Weights of a small mixture-of-experts language model, trained from scratch on English Wikipedia.
Experts: 128 tanh GELU neurons an expert, 2 picks a token, a shared expert of 128 neurons.
Training: a variant of Muon for the experts, 784M tokens, 5984 steps.
Below are experts of layer 4 (counted from 0) of a mixture-of-experts language model. Rows are named router (the router's row for the expert), up (a neuron's input weights, with its number) and show model dimensions 32-63. Each number is 128 + 32 x the weight over its row's rms, rounded and kept within 0 to 255. Numbers have three digits each.
After each expert's rows: a language model's description of what the expert responds to. This comes from a sample of Wikipedia text that the model never trained on.

# expert 58
router:089048106157111117146095133104064075093130166128154139108145101135118074160104093091188175099181
up59:117124118097105094113193044110182133127204132114153104109135108136127212147161166143133110131116
up60:146109108175116123158107083103124163076079090144134134114152098121110127105146111123116132103106
up61:129062093132074097135159150091139166140176106113160156115129136123121152103081085184098096242143
up62:130116057071199156134113131153119141142173158143125129169142117149090101143143143109083120082152
up63:088142142100133109115142144098155134102176154137097106132143106112101059123112180145090177139153
up64:116151115154093088128120149068125139069146155153158138160113132105188130024171072140092157190144
up65:152121072121101044103132111111183161148140149119145104143100124171108161145065146127078102096143
up66:137079080129118148116167112131193144153105098148090147098142101152162124169124158164141120112141
up67:111137168153066155141099095131050095177117125110092114130116127133086149148153143121119158101178
up68:143155120138139098114125107101095153202114150153164111144128114174188064111176198125174141145143
up69:119127138143116127100141030084114118083105159114118176058152140134118165199112121118146149155111
up70:177106144096167135111140124152137123162116072106085157170038129162161173131177131148104145130138
up71:084109099146150131137129131140125074115108148114135143030111144159082088090117198069118104150175
up72:128050034087082208130140180117155120133126130157154114089196094159111137128141119147140121183094
up73:165093105114133128146127146156163140091127132148095109092172074205119122100130117200120131156164
up74:077070094098106108105122186059126125098155127173139117164116125116174138072133138137155155207127
up75:139052073127092128073131128069118069146142118116135145112138141117153137180096090153136127134111
up76:126049119112111119132166119082089075122173124115118109151116058090129102099124131161141193159150
up77:202180121065132114121167105129136208073167130107117103215105105114130138122113088116131098136121
up78:135097143143097153159150142169150096197070174152163132126125143064138104094075111128138172149093
Description: Spaces in infoboxes and tables. Standalone space tokens after pipes, semicolons or parentheses before numbers, as in Founded: 1960; 66 years ago, (aged 85).

# expert 17
router:121128141135178120122150131107098125110142148147113104186148102106126081104113134160148182059152
up0:105163103149099126179072120116111122106145161125095079122150130138102148113149149109079145154163
up1:117184151161150061153116131126169121084113176122089188125119129127179042098191120096091153080134
up2:132147151167103147109070118134113160127132124147141193160059077144093146091117107131164187097056
up3:173171093120162118150133134144082115136151140159119165142076130166096110079125061137163176159141
up4:123178127104164141154164118130178115117116126118123091135212124174115093095130128128122110164126
up5:175144111206108138191155039146129138150136075139042186122149144154143121101107077122120114134140
up6:118143138092161122123076106139139150154126100128116154061113103151201114131158167132099097159132
up7:094154161169128210116122132088120135093089121127190063092156170134166159090169099170122134213156
up8:094168121141153148075066115156121116081149114160096116171120120200100105137118176119120115150122
up9:137109113127170098096125104132113198115082146134106205105127139095157114138119155104148127200117
up10:174168154146211153168090087171126167134114097145103178108095034187163085148158164158155167061095
up11:117093093145156118114079108102075161080096100075094155182063107115129108116138094109109045127108
up12:113094132083115115175104153127180204114129154065177149075096161145112107140139167141146107124114
up13:102147110116117162152109147151131113057158169094099094164112203149130130121092108144121113125131
up14:125138172075135146185097142181114205125097100133114101135133152107094090174179183100155121197077
up15:154113148141114112138148124136148161133106100164104127209141157102130135124125105140164152125064
up16:185106118098083164157095120152129155120158108170155124153156111146081086141078151130127121064144
up17:123148136129178155064077059147089107032092100137094121175132128154129094112113154104082142102172
up18:076202087130194127135087117063038084062116106109150180171196138077114112092175124165173110132058
up19:139108123161145097162143140125150093142108135094092154203203129133142121164118066075073069120111
Description: Year leading digits. The first digit 1 or 2 of four-digit years after In, commas or dashes, as in 1921 and 2013, plus month names.

# expert 33
router:114103135042216137100099096118171106066062106157169131148123174105161131129150097141119096068116
up0:155114166125174173149114082199133151133076170104130131099148095121193114160091112142139108131130
up1:137123111140136114151147214151128103120114122138144103179112160117153110103159154147115136122093
up2:084130115077173163177083131145170107095108142155177141124151147138092186136126153131126129155091
up3:151154175188159146072099119167105060178126133155157165090114195161189169125133099146062099141070
up4:137134124093205138144120147189178153070127151144149160145135047141141158191204091124155112156151
up5:061137118121136140121112133133149143126122110149167207179060191126113179133222089171184133098150
up6:098160117089153131131078213106102130097127121170164157127124078172119064093148149144145134128081
up7:158134148166132127141160131132063122155084100161082168131111166108140216147155136129129119121071
up8:167102155061111169084117156098172133096087125157129105179148165199148151186141094119121093098196
up9:116158095102159153154121151129152130110081117129111125116124160124151149095120104132172139089129
up10:145125183126130157104105101129171106122115126128146156188088131149132198091143121174110095110088
up11:118162198127124086109144210091112138122092103161112195119070118133172127158102154158108151105103
up12:133120115127143158110154145122178137088143086114148105170147148162117092147225142137137068138126
up13:112075056129159181070169061130100076142141087116137167173098128125147107153096145079128126119145
up14:119127146094144174079159195120180107076108101199122140106100176122108138090128127107141170098138
up15:107121137155125132128189101132138120139124147157189190116092149149105124095141114094156046084134
up16:106117110120135159171142120136144120132161127117179136152124114122137152128136142152161097092141
up17:085125193077167138145114144113123111175191117100147166195145134206140163129060101104103161160176
up18:158111136133167150155180137152159135147110131177150131106096094092103118117129127112101109126122
up19:152192123119171167051135122151165165121160177184161142122141169154141133144092132126103102122079
Description: Mid-word fragments. Middle letter pieces inside uncommon names and foreign words, such as t-and-em, K-ess-ab, Z-ul-uland, Ne-er-ja.

# expert 21
router:126144147132112150177098160128154125090126106111158125135172144137093050146169081160191176113127
up0:168125170068083144182111160127192079141139103118106128111105117090146109108165150129117175119166
up1:176165076077164167102102160132098154096147094175149121096144071124087089160148146125094172159175
up2:143090089121168126182128119160137147095135198116171140142165129127147107154123144187167093071058
up3:111176132058102132216116081165153141105123102125115129178160146180148058113139136151127164094088
up4:137115099141100123149134150121089107112110101158115142079094166131181160128146076134127084091113
up5:136146195131124121124055117152166121128072081140144153145123146190138047071167065158123099134142
up6:202141166129147127186138130085095127110109126104127084080167110156108082133156124113104094054138
up7:119194135086182115125110164142108116138077112138169139119074090147062105152150134089125171097142
up8:113097150125065184132088188128147099113194104127231121119124111115136119148167105152165087130151
up9:133130139109169154171128180106095098132087121176137144103119149160153102129150110103109154156116
up10:134186115138158163181093104153081175112176096067163124145133136186091173109171095118143161161153
up11:127122090092086104130086124139106189127099099143155142080154106136166158154121052147163127173089
up12:130100122155105176133136160143091115131092073146153082211132134140124109113158100087165107149109
up13:115131125093149141155085164172139162086119093117161110209154070154134157098140156111066154098127
up14:165106086152159146166096193068072186129106143103124126067108144184149117156114133110158165115122
up15:102066091141109145144108139155113132170170110127161134120135110147084087128154073152198112160092
up16:162147115124120199155122121090147106100143136155144071127147169116076117144117194150087179146165
up17:109182120075175141133099173116147136087124124162131189191078133144131138121146098148121114130131
up18:138172141124070152151112165147116152077105124094083130080155137105128115138137149164184183089105
up19:137113129060150131158079138127140112174187142124109133116153125095060067159156120181108207163107
Description: Adverbs and as well. Linking adverbs and hedges like also, later, then, both, often, especially well in "as well as".

# expert 63
router:116090129178114106068111096100207144101143121107115076078128141115114063138095154179138153053131
up0:105096160119124157113152188152109152155109136103101160156087131112142181081117123132133110108115
up1:104158124129143127138154120074131179079104099142134129121133174152126049125118146113172198161152
up2:144078136118171139148043147067061198156102073126085132151135108150113114175105197102124143118158
up3:133132103147131141148152143198121140167103119191178126169118120201102129146149111118125132161190
up4:158163168126132178167176081177120167145088124047124130153143159188099112132113139132133184170125
up5:205144132114130113121167152076130178101161187126198136137108136094087093078125071097115229135118
up6:086098162080066135163069121126109130156089169168110129124129116103136100115150113120094087141128
up7:135163134162091202119115136151080076132103115122072111043080085164088159088144141160135132134099
up8:089150082084168132150079109118114145097148163150129186126142133164146181111107129150182177099105
up9:167144141139137101076127117103125125102171128172131155116091139110119146147163145148115175101120
up10:120139160159150148126126107095102108130140180097121153164146113101083124084134154124186122149108
up11:094130115088113165142124115154108174190126102165124159122159167146086152131166157142165176098104
up12:141118187108133164117157163127146144148202130170144190112166115187080080097139083133154137105137
up13:146078111146147160154117146156127126150122141108166175092069158063152132173140168138129146077154
up14:106204090111134134181198142156104147118116141153118137121131136130095137154118152122110119087133
up15:069155144132112123137167109125102127155115139125144144184179165175134148123159159138172173141136
up16:109127111138190132145151166089143133127149170184116145129113139129125194099102175134034158182116
up17:142146062126105149201186141130136147180121175156132181164114153211097115071093134150126096110109
up18:163125116083078121124145101093140151101071098106226144183162172140126133131145170092129130160131
up19:155132149157110170215142126128170098164137112059106178172134166173119149133145114102171125116080
Description: Table cells and credits. Blank-space and digit tokens in table cells and coordinates, plus role words in credits and bios like Starring, academic, board.

# expert 44
router:102057150133101112153132116102087153171149108165136129095136177160121126153085156126134133104153
up0:133117112097040103134140170143081174083141159097152123113098159160142116118099177120171133076119
up1:117131131192161124096213124107137108138093128200129160077150149140126100153121119106124156109123
up2:161228114123126110129126124095093125160079125145122115126122105126108143146133160141116109214127
up3:060162114102172123063133107080134148150127105118061170122167130114087124182140086188114142205128
up4:141124116090104100060115093102114149136135152129135052137121168170144128037130163146082099175134
up5:091115142129172155146188074157069106160140147108199146096055153151047093118099148147166175113150
up6:101129109136140147121167173088153134212160141144124157160153104171125165109152131098102162098188
up7:076134105111112098110097107068084097148195182124110180157144123123156161086137129110118128134127
up8:072157117152103152121096136120129142136112172168116149149106145123069153141115089159113135171152
up9:186119116125112108121089083116127115142119085108132140165133153069131119157074143109220128182093
up10:141120154189146148170150193134110085096077144107159136162135148110175122115078100075112084099139
up11:106126150163141110107104154021138133162183117146094175114138122125119147079111153113109151167118
up12:150125143115088181159121115162132146183151100175094123145175091158141110061157142162124115151109
up13:101123120141148113109076051081129134128129065168164164158123154102058103147147145137078123151109
up14:073131157121133144100147135149159229098082115102157070130169120117145143107098154116101102132123
up15:127109126165160069093128163110190090133108144156143186062078144123072138194131146108119182178116
up16:108147171116093100092114119127099117079098198131098172135114099157137106113073113129147124154163
up17:079142138104144137143151076127186084119081120091118130110113123143084089142185161174161147161134
up18:096140216105172115128119081142146116117128138165110173099124106108138181107121159130128097124143
up19:103077151097083146111126158140143120149152106130152167073094152143115152121145107126135053147160
Description: Leading digits 1–3. First digit 1, 2 or 3 of numbers in tables, climate charts and statistics, like "(27.2)" or "| 10 |"; also starring, starting, yet.

# expert 50
router:116089134177117112074108099101210144103145119110114076084128147112113065142095158180139152064134
up0:114095159111100157092148163117140154078154086148146112133134150128080110121148126138119177131150
up1:085142157104100137125110083123041142108150176170086083184197119144093088179127140099095128075180
up2:077144140189118133155130128092086140158110116075129149128105136141119118092155131150154153156153
up3:181095108147115153104161123141134142144105124108147139095088085188137134083109183136132110115068
up4:153106123076072152154068143075128081175152161126121110124159141117151163105129096117132137163092
up5:113077104137088138121059145168127152100133132152132101079157136137124122066106176133173095132143
up6:098135158179188098088143109151108152132175114129178113157128122139104118092156077093112049156129
up7:173094105112074085130113118109158127136095154096120125117135090124065142186139168104104107161069
up8:093149136167164160105120169115080098102061156200097146116096120143107129147108116112170129143167
up9:171199116160157120116114127099077125150153091182150155175117184164172172096102126117089141137114
up10:093133154131089148156128131093131093144129148157081110150075131143108081090098104144050137119116
up11:072086096120123181113124133158127123192136152165139085128122116161145170130093070182163140094073
up12:127100155087121182157151139120151114129147142175065165110144174158214186149123127117118183138121
up13:173153160100147192146137151161124148174067178132122117149148144102113105158082116118147168112084
up14:107144161153085171144076101133094097107130105094120124088103164207111202126128146095139139130133
up15:161118081104113140157122141096147141127076099118132134167119136093159074085159151120181150151132
up16:112155116149143103130115111186089148133167117165128122098169146157123129113147048101132118158096
up17:183133102116144155127137141141143160082067133171134102080131102117142135092156079126105151138131
up18:144138128148158160102103128108131163163125119149125093134091105151121115155070153117106111099106
up19:157166072128176146147140133117103117147141113110153160114115134145146183082126096202100097118236
Description: Place-name word pieces. First or middle pieces of foreign proper names and place names (Pol-janice, Al-tar, Ou-éndé), degree coordinates, and some words after town names like Point.

# expert 47
router:122091134181117107073113098102207147101142120110116080083135144122115069143096160181147155061134
up0:136148072087174189067116156158129195124141144124145074178157178117075106116118139083088138152114
up1:136141091131173151128164112164162133122140121184093119074122138123160106126123140156120140076136
up2:150158148062177141105114116099131183117041119165149129147140155117079072170109121111099139111130
up3:088161134087112138159143146142104154172151127181084145097074116114147180089129116115102155111139
up4:095126161135131148135138154127172154115171146171109090159141121135137094091118093119087140147122
up5:118123116151152194145106134122134131193124128144144163189078187113099116110109127086112110114107
up6:145130084138101124114101132145097159178084157160122204081077164162064158120167108128125132124115
up7:106126114102121150124143159095138119086161099156132125142163119140151145078124137103080101071066
up8:095067154162118181141155058093132138134170107081123096139128149137064109144140152114070150076083
up9:167152164121165139172113126100192106176125198179103081115140136143110123134165119155147169095159
up10:097163125071165118153067065114137115155108081139173126119176189153136139120079104101122092150194
up11:081144122135119135130170152122144123120089150149098121172185112076138043135153122131109148153141
up12:141120185130094157170189152145127151125089123128155139105118084068120091131124107073118142077138
up13:103112173102159167185158104160132087145132129133120179147123106111130077085135164133167108077118
up14:124125099118144164099092119152090165136088125148187171154158110143153109140180165157099125115138
up15:117096162200137145120187174144141132111134135091125095151131111148119146140192153172110173166124
up16:105202030144120119157072150117130052134151104133131184089081112137101165153138223177153099197060
up17:079172102102117144161090150120176126138112135109154132119136107146101162153086116165163146098143
up18:167142150099137109148156164203166098124100138063134114155155104111154083112140144084089211149125
up19:155133162155157103096144143101131107117056144139171166080091124072016158142142179126119121159108
Description: Name and acronym pieces. Capital letters and word pieces inside acronyms, call signs and names, such as WGRM, INPUD, Jones and Evans, often in election tables.